Weights of a small mixture-of-experts language model, trained from scratch on English Wikipedia: width 768, 201M parameters.
Below are experts of layer 3 (counted from 0) of a mixture-of-experts language model. Rows are named router (the router's row for the expert), gate (a neuron's input weights, with its number), up (a neuron's input weights, with its number), down (a neuron's output weights, with its number) and show model dimensions 640-767. Each number is 128 + 24 x the weight over its row's rms, rounded and kept within 0 to 255. Numbers have three digits each.
Before each expert's rows: "comes before" lists some tokens at least twice as common just after its tokens as in all text; "gets" lists some tokens that make up at least twice as much of what it gets as of all text. This comes from a sample of Wikipedia text that the model never trained on. Tokens count by the router's weight.

# expert 2
comes before: "\n", ": ", ":", "andidate | Votes |", ": P", ": S"
gets: " |", "| ", "-", "|", " |  |", ") |"
router:132085094096137149142115086110124130113138139120091129130131098071155123153168135113147112119131071127096107124143112140171137179174136127145144108137148088122132145154124120110153132129120168131093144063135116106136140132148142130137148169130136097160100104130100165121118105101124139108129125158131160065122163119140116094131091118138138096161126109145118147122132139155114108109116
gate0:104137154154153174101142195117119126129150149191132078095124145136119137110157122086117114133137100119146140144114138164134103111112124091169172110154131131170142153144107116136159112140057125162114133111114103110131136104103124148140137114129112146134058142139126116124123178120111155134114119124115140138102141125143113148150157171160146107166126159136102125126156137122155090087140
up0:078184113140114169136142137132123154150130113115150127110172138145139134138129093061144141164120123151112152108133158154116094109113139119154107082146145114126116117128113094135180086148124115136132117153142124159109107102153120130156142163151131108172115151138153099125121187091143142131116081110135116140121127090129152121097149143194179159104103128172141147124151154076164111082137
down0:126099146152152084144156085145098122114119143116125107146108116119090138148102138126126133137143141149132134106137104117130125117132160136136106124122126083110123129119168110142146117136111117097146117151144122143136100115200159141109127091108111136128132112119130157145129079173138100168163142166135127076165109117083157175116093085103091148159104126124141100151138106110144135095138
gate1:147112141082123096121118093103155164142114102112108100099118129129118156109135105128115147134107136100125139101168105159147127098106182158117147149141122133104111133112104112114067092105116131104149151135106141095130146154185118115078102091121121169157130127176167145166120121124150130144140123139154154108114136135109092131154117126140138136097108135076146143182142147184105124134107
up1:155091132109160091119140091139156114145140108126072131081134133131159160135149119107142130132150148130140121111164124140163172080126158122107166136095139155121104120123118123123126119105123136138100170145118134129110153152181114137101126100129094138137129130129175122126114149170136147097112126142162155101168095123087084156153083084121123126094148116127137110160110097140100107121128
down1:139111107126125140148119109099132127150131088153128118166090070191129096128150102141138147120140175130120110092160099098129121128135118112129121151102126160106155180132136167111143124151144133143117120167128117146130118119142098106127138112124168099152080115110109151161124123158113152146092178129176101129151132123130178085113158085085106089100129115123106062149160098098108116145113
gate2:133119168155159176127112119122127103075154090099138110116135150114115122127101126107107145152136145092127112103132147188138118120078153071140104129112106117160143105118118142127161116127157134125130088149156139131131134082124138114152131122114148160154174079116176123127119098112117119144137106156139132120086159139164115101119147162125114131110144115088141088127127123161101181176077
up2:147135138156116136107140104152153118095116128112123144087089141120115179091148117130128124125134098105141095120172137150171135117096129125143103177123119116150175150116128135126156106139162175113147081137125153105138114133110107105169151113139161148130154101144113085124141124087118101141110129104156138086097171105131114131144136137125115148156117138075170120131129119127088143118078
down2:132102086115138117086121107174119156132108162109070100090096174142159109162148126147131115089121142127147120123120113097118134137141136093150136166119099124072134167140132119121139093087117124099128111145133096082144128111085143179095129108098110098130143153148109109128123110120146149117109135113103112122101073130136085151122117134064153104113144136127102171155149180123107119130138

# expert 12
comes before: " | ", ".", " |", "–", ", ", ","
gets: "4", "9", "6", "7", "8", "5"
router:090099124112120145157125127136144115150113142124151159098106130157097124111107098126107089134136124126121136184134148140117186141106114129136134145129134117110110116133118155124112143157112152103143070151154118131127107115119137085097102120125136147171131104146164152105132091116116099132070108135111149150165114137093118156114101118153120107164174122103111142152101107135152124131118
gate0:095138173095089116126118161122166151115128146127142087157131112120132121150127107118110119119163102170135149163122156131108148168149123146123130128082156111149172149103097142122132134123129130147067131121174129124130110158111086171117166115121163105132157116144109123073141152132144143148100135131123154158096149095149140108123136065123143109118107118107162108145120119149133100096114
up0:107096131118136137154163122165087131111113133161189123135154155091153130152144103149088116118153107152104129161089172120105107134153126151152105125078132123128134135102123117119137126134143128143081114072152130125148125178133124142104160135178142107151120112139121134111133138181124136165111115154154078183133162117143134128171146103152127110106113129093141123149096106142106091077103
down0:153075149162108137168162087090101153113157127106115166175133133127128115110145127134144123121119106121110114142128134140135110106104166153150122107143145122113149150131118106136094157176187102148168108118113134112159128141140093135143123156138135141153142120144140161078143125168100099144169149141100134108104104115111140133106144090119119167122186132125131112127114151121164103150178
gate1:143152153134138101079147153084130109135066146119139096160108139136146101152116159134148120101132143102131128135142135141107145100129179146182101137121144119108099137102120087116111107174113121195145117119143145119126127087145154123165118092157124159153087167123124133168127137095138076108095131080138102144136109105104111106097108089084122149134131109169105135110138127092130153102114
up1:111132149103132120083129151134122123109081096153173087152146116139112105137135134130184134126144136132144146106146131109134158133118196105165145153117144138120123136127159131117151110167103109161161135154139142114155144131121169133115147099157107165130106139133133101163123126143145070160107089124130108143117081131149116122076125127110156147144133085138102128090143152111115114112133
down1:059106099122148151149126116141140112134122113147160136168098110131095138148104144090111148123128120135136120120143149164077118154114110110103128164143145153126125105122136157120143094091145117101105123138173099131133151115108118125169110118134158095116116150125140112104105102182118113146165141130150137135100134136151157124134132109090156123165142118138118115155124127146095116148122
gate2:121166150110147106156110111130097149094090091159132130131147117131144153147161141092111129131149093125128127137125083124088116099097149109180128100096114091089150123133157112108092168139133168161143113087176114129148164131126155150153109142141125110124142126143092129143126112124123096101135159135170119085104124141129127141125141136124129120111105119110124104144152105137106084115106
up2:142136152109124134151119157108094152103118109167129153131149118142104156097123111123129153106154086148147122151113068131133151072121110138179118105099110119104165105103135173149124119102136142154155101070113093118141117105095101099125099169090115107093127117140130139118187091160119113139147116120126144142129140095114133150137148138112136136124139107096142104160162059104102121116100
down2:155154134124143077142111081138142171181166120144154139129123122166155109170085146084091156162114134093143115103117111137143088136107114160075118134130170134128114140101160120097119119140086138102152060174140144140109104112124143104089159122098161137153111106116135134148110106119166151148090149154116116121152134143101165135148114101145123096121136127108158114135119123115131128127135

# expert 0
comes before: " | ", "1", "2", "0", " |", "3"
gets: "–", "0", "-", "/", "5", ":"
router:126106060116157091107149147118118134125113132127106118162125152140151172106169152127174113152097198098156132114119105138132098139139096114128151149158149178116156120114170130169139113094168131121127136153122139156116101157149097128140140164104143133093113150124157104148107145165096174136157117095145122144096147137136150150141132127107119126128064172137150132152119133122158106111113
gate0:132098137133117113155130126102129109114118132149084107109147087131112120102074107129132150152121116131160128128082115125130187113089144119120142110181113156123137123085164122109107133103108099178135130097115127087135109117133158124112160102073121152135089130145099166100154120152093154099118147138154125114148103152107138092153154158119140165127137122091115109123142119086129099150111
up0:093123174116134084172118103127112103108067134198146155098111071113081129132141130122136127141150124134140109146141110104095164124172104137155114137179121135143115132135138125097136155113140156141149128125091105110138124138146139112085120135070106137119110114132112120139136175135102148137117123127144135109136068121114131125162144172168129186072142154121162141114107130132162076135146
down0:131093133147134154180100120124141129126099164139126156159153160158128152121108158114120097132096103104121100122125151137134141109166146109134140135104148105124173127162106124115087140126147128152158149092157109127126130156114125109134149160160112133149143156184087110127112115100143133070142126116136103128083142120135106152096107100092127168180166140125092133172098153154113130146170
gate1:132107119109131126117116147154132173105142154091107143129140143108138152102168144146127159138139124088136169101102128122127160108119125133121066121143141086117163096160142122099140119116134105157124125140095155151096121104131119137136112140126119148102120150118158107107166150124128092132161102129091162164178123189094111127150126105133118106112104143125136109134113159116120142092115
up1:121140126095135144142134120147144124129101114103129091137161129134151173155158097093152114150177124110144145116141155132162138095103139113091126185111143106122154120158149157138144159116146070142165146146129152112150141133116098145124111162132143157119155134121145113127164161129125151156142092158131153151145149110126164115121149114120108122160116181138152119102102143109119168117092
down1:143164117157129153141127142143165141109111113174135131127121143125067132174129092114136132135151141111089100180095110135138145113174160154161131145116129130117113118150131153144073125147106158148127114093164105122154148136112105084126149146173150082173112132109103127119087128145143147111136119131092101125165103124118165105126149134097113103119168161084121185138145136117127162150109
gate2:148102083159146191095121156124127112139134134122113147146108166172113138148090127116132187170106111130089155131134170126163126105122180105143113102114096121130166125126163136091133138140179103129107130127206129153105113080089136152103122100106120124134139119100114135116141123118098084148092115130087128172110143099110161136165127148118110108155135134101186130141108120166132153118098
up2:148100113136119183097134136117139149102140173095071134113097139145110162121137155118143136132097145108116134120148106148126107138105112108098112090118152159097135118124121119123136106138158101135107158117208145134119108098102128113144094104089114091131158119113129169111128097126123125144147144116077140128137156129113142180145142130095101109152144115117087103127121113150160114141118
down2:092127106130106112150148104170120147119128118088125119088146124127136159151114133119110133147132134109149104148148073096063166139150074104122131136142136131114117176121114151168136156127158162153184112122129128148115118136144109109145123135162113160144123128168149137150076131129149152128164113150103130153157118132106148103102160132098155145139107113144154113097138116170115129165079

# expert 1
comes before: "1", "2", "0", "3", "4", "6"
gets: " | ", "1", " ", " (", "; ", ", "
router:141143134180112155120128107097118094125124091129178127112168149129131084183130124137118142094138157125174112113143158139136130111148132139158124120132114075110151180163102134151193112130124116110130112109110088141104131145063098155126098136148105092160143096147161103124148116149124149148124138107100115162125116121152127126136110125130093151116092178112184158113112077136142161144096
gate0:165118127121153077093135096136115111143117124118140103126119122132150107144137155159146127156079187111136138136161098098115146097154085088119168117125115112125139125100119119125101173110168099127142102118138116176124129137105124129149135131113117135123148135089140133105139089142128139103091081130151109138139114180108123113151104113139116116105137109089139078162109091134143155144132
up0:148102116138170070115126063087123141152114147134132134108116125114156087150145148133126127137119151137151177141144128095116116132143099083146165114138173120136129111089113097131094149085120137095111092068100109155111116117089121135136096140122132112116125110110127116121127138162113131071116085135104133125123134173122127112174105126151107126108154100120135080142134126135125130161137
down0:113142136110168119132128102103122112111119120142196132135190117148100127119106099132129118085105067117147143119161134136139142100107161128144109097167150133173163116116118132117131051135097141116077136094122133125121163146108133161113109101165106126112165148113130105104102133162083130075106116130146169098107114110153110119157110086153112130143171151147129129129141112113103062149161
gate1:133148075124104134139117139130137123131132114120143142144141094170133088124111119171140101128106121109118109088155083161084117168146125176157161153083169128110144127153088155099119146122109132146170114139095130118158104132134139125108143075111135120141096110088131077155154146131132187130112088122154122165120110134153132137145142106137112158153092118152208108164127167128127097150102
up1:118098108133119115141118140124145115130092109143159123131137143182116101113148108139146106109067137090119149084139055145095120151139138101141142130118115141122142105116132138131122133107139143106172101097086150140187103146075149105142154088128142128093129106102134097143132133122094145123104114140169132147134137132141127144110145095147118176138081122128211118151160158115131074169099
down1:120159170133126119107138100149123128132147119153137113118079140148101141104116118116137137130150141162158127135111151124192151103123118161110123170154096119098112170154127131123137105132105107131165140120123095109159071138090119105148126155120168133129095106113148128156155145135099085140098136147132121126123144146149132134088147118095143102168130171097083135147131148078137119102107
gate2:109152155122104115177145135114096137148128110079093116116148087165157114162131137145105135112135128113131175121125150133140123146132121162115112118158133096135186124163100139115179154112083124145133185162121128167115112120135156134114103171125133145109085139123145111101102142094181164132131120090130172132102125160133151146135163150110140133128122139096102120140124119151186133157110
up2:110120157125084113142133127093121110150129133071123138142145121147146090122121110159129130106097142113123132065123191148170131119128135128112154127149133148153182113113143124133145107129157145119130120144122148188148127142096132128118102155139106127137144117159092101096116114116139162132148066066109148112105097160160155156104171136150131133126127116076113085096147098144118178128112
down2:126111116129119174110175066101177136152152159167139148122135178112120138112129134140130119139159138119113098100136136110112126093164169108142124162138076133116095108144103124118112136113154158064153104096139154123095151128089098109147140095157081099082143131120125111125158134125149131102148137106159147116139120140115108131132104103122167095123159097139089112108143117164102135119122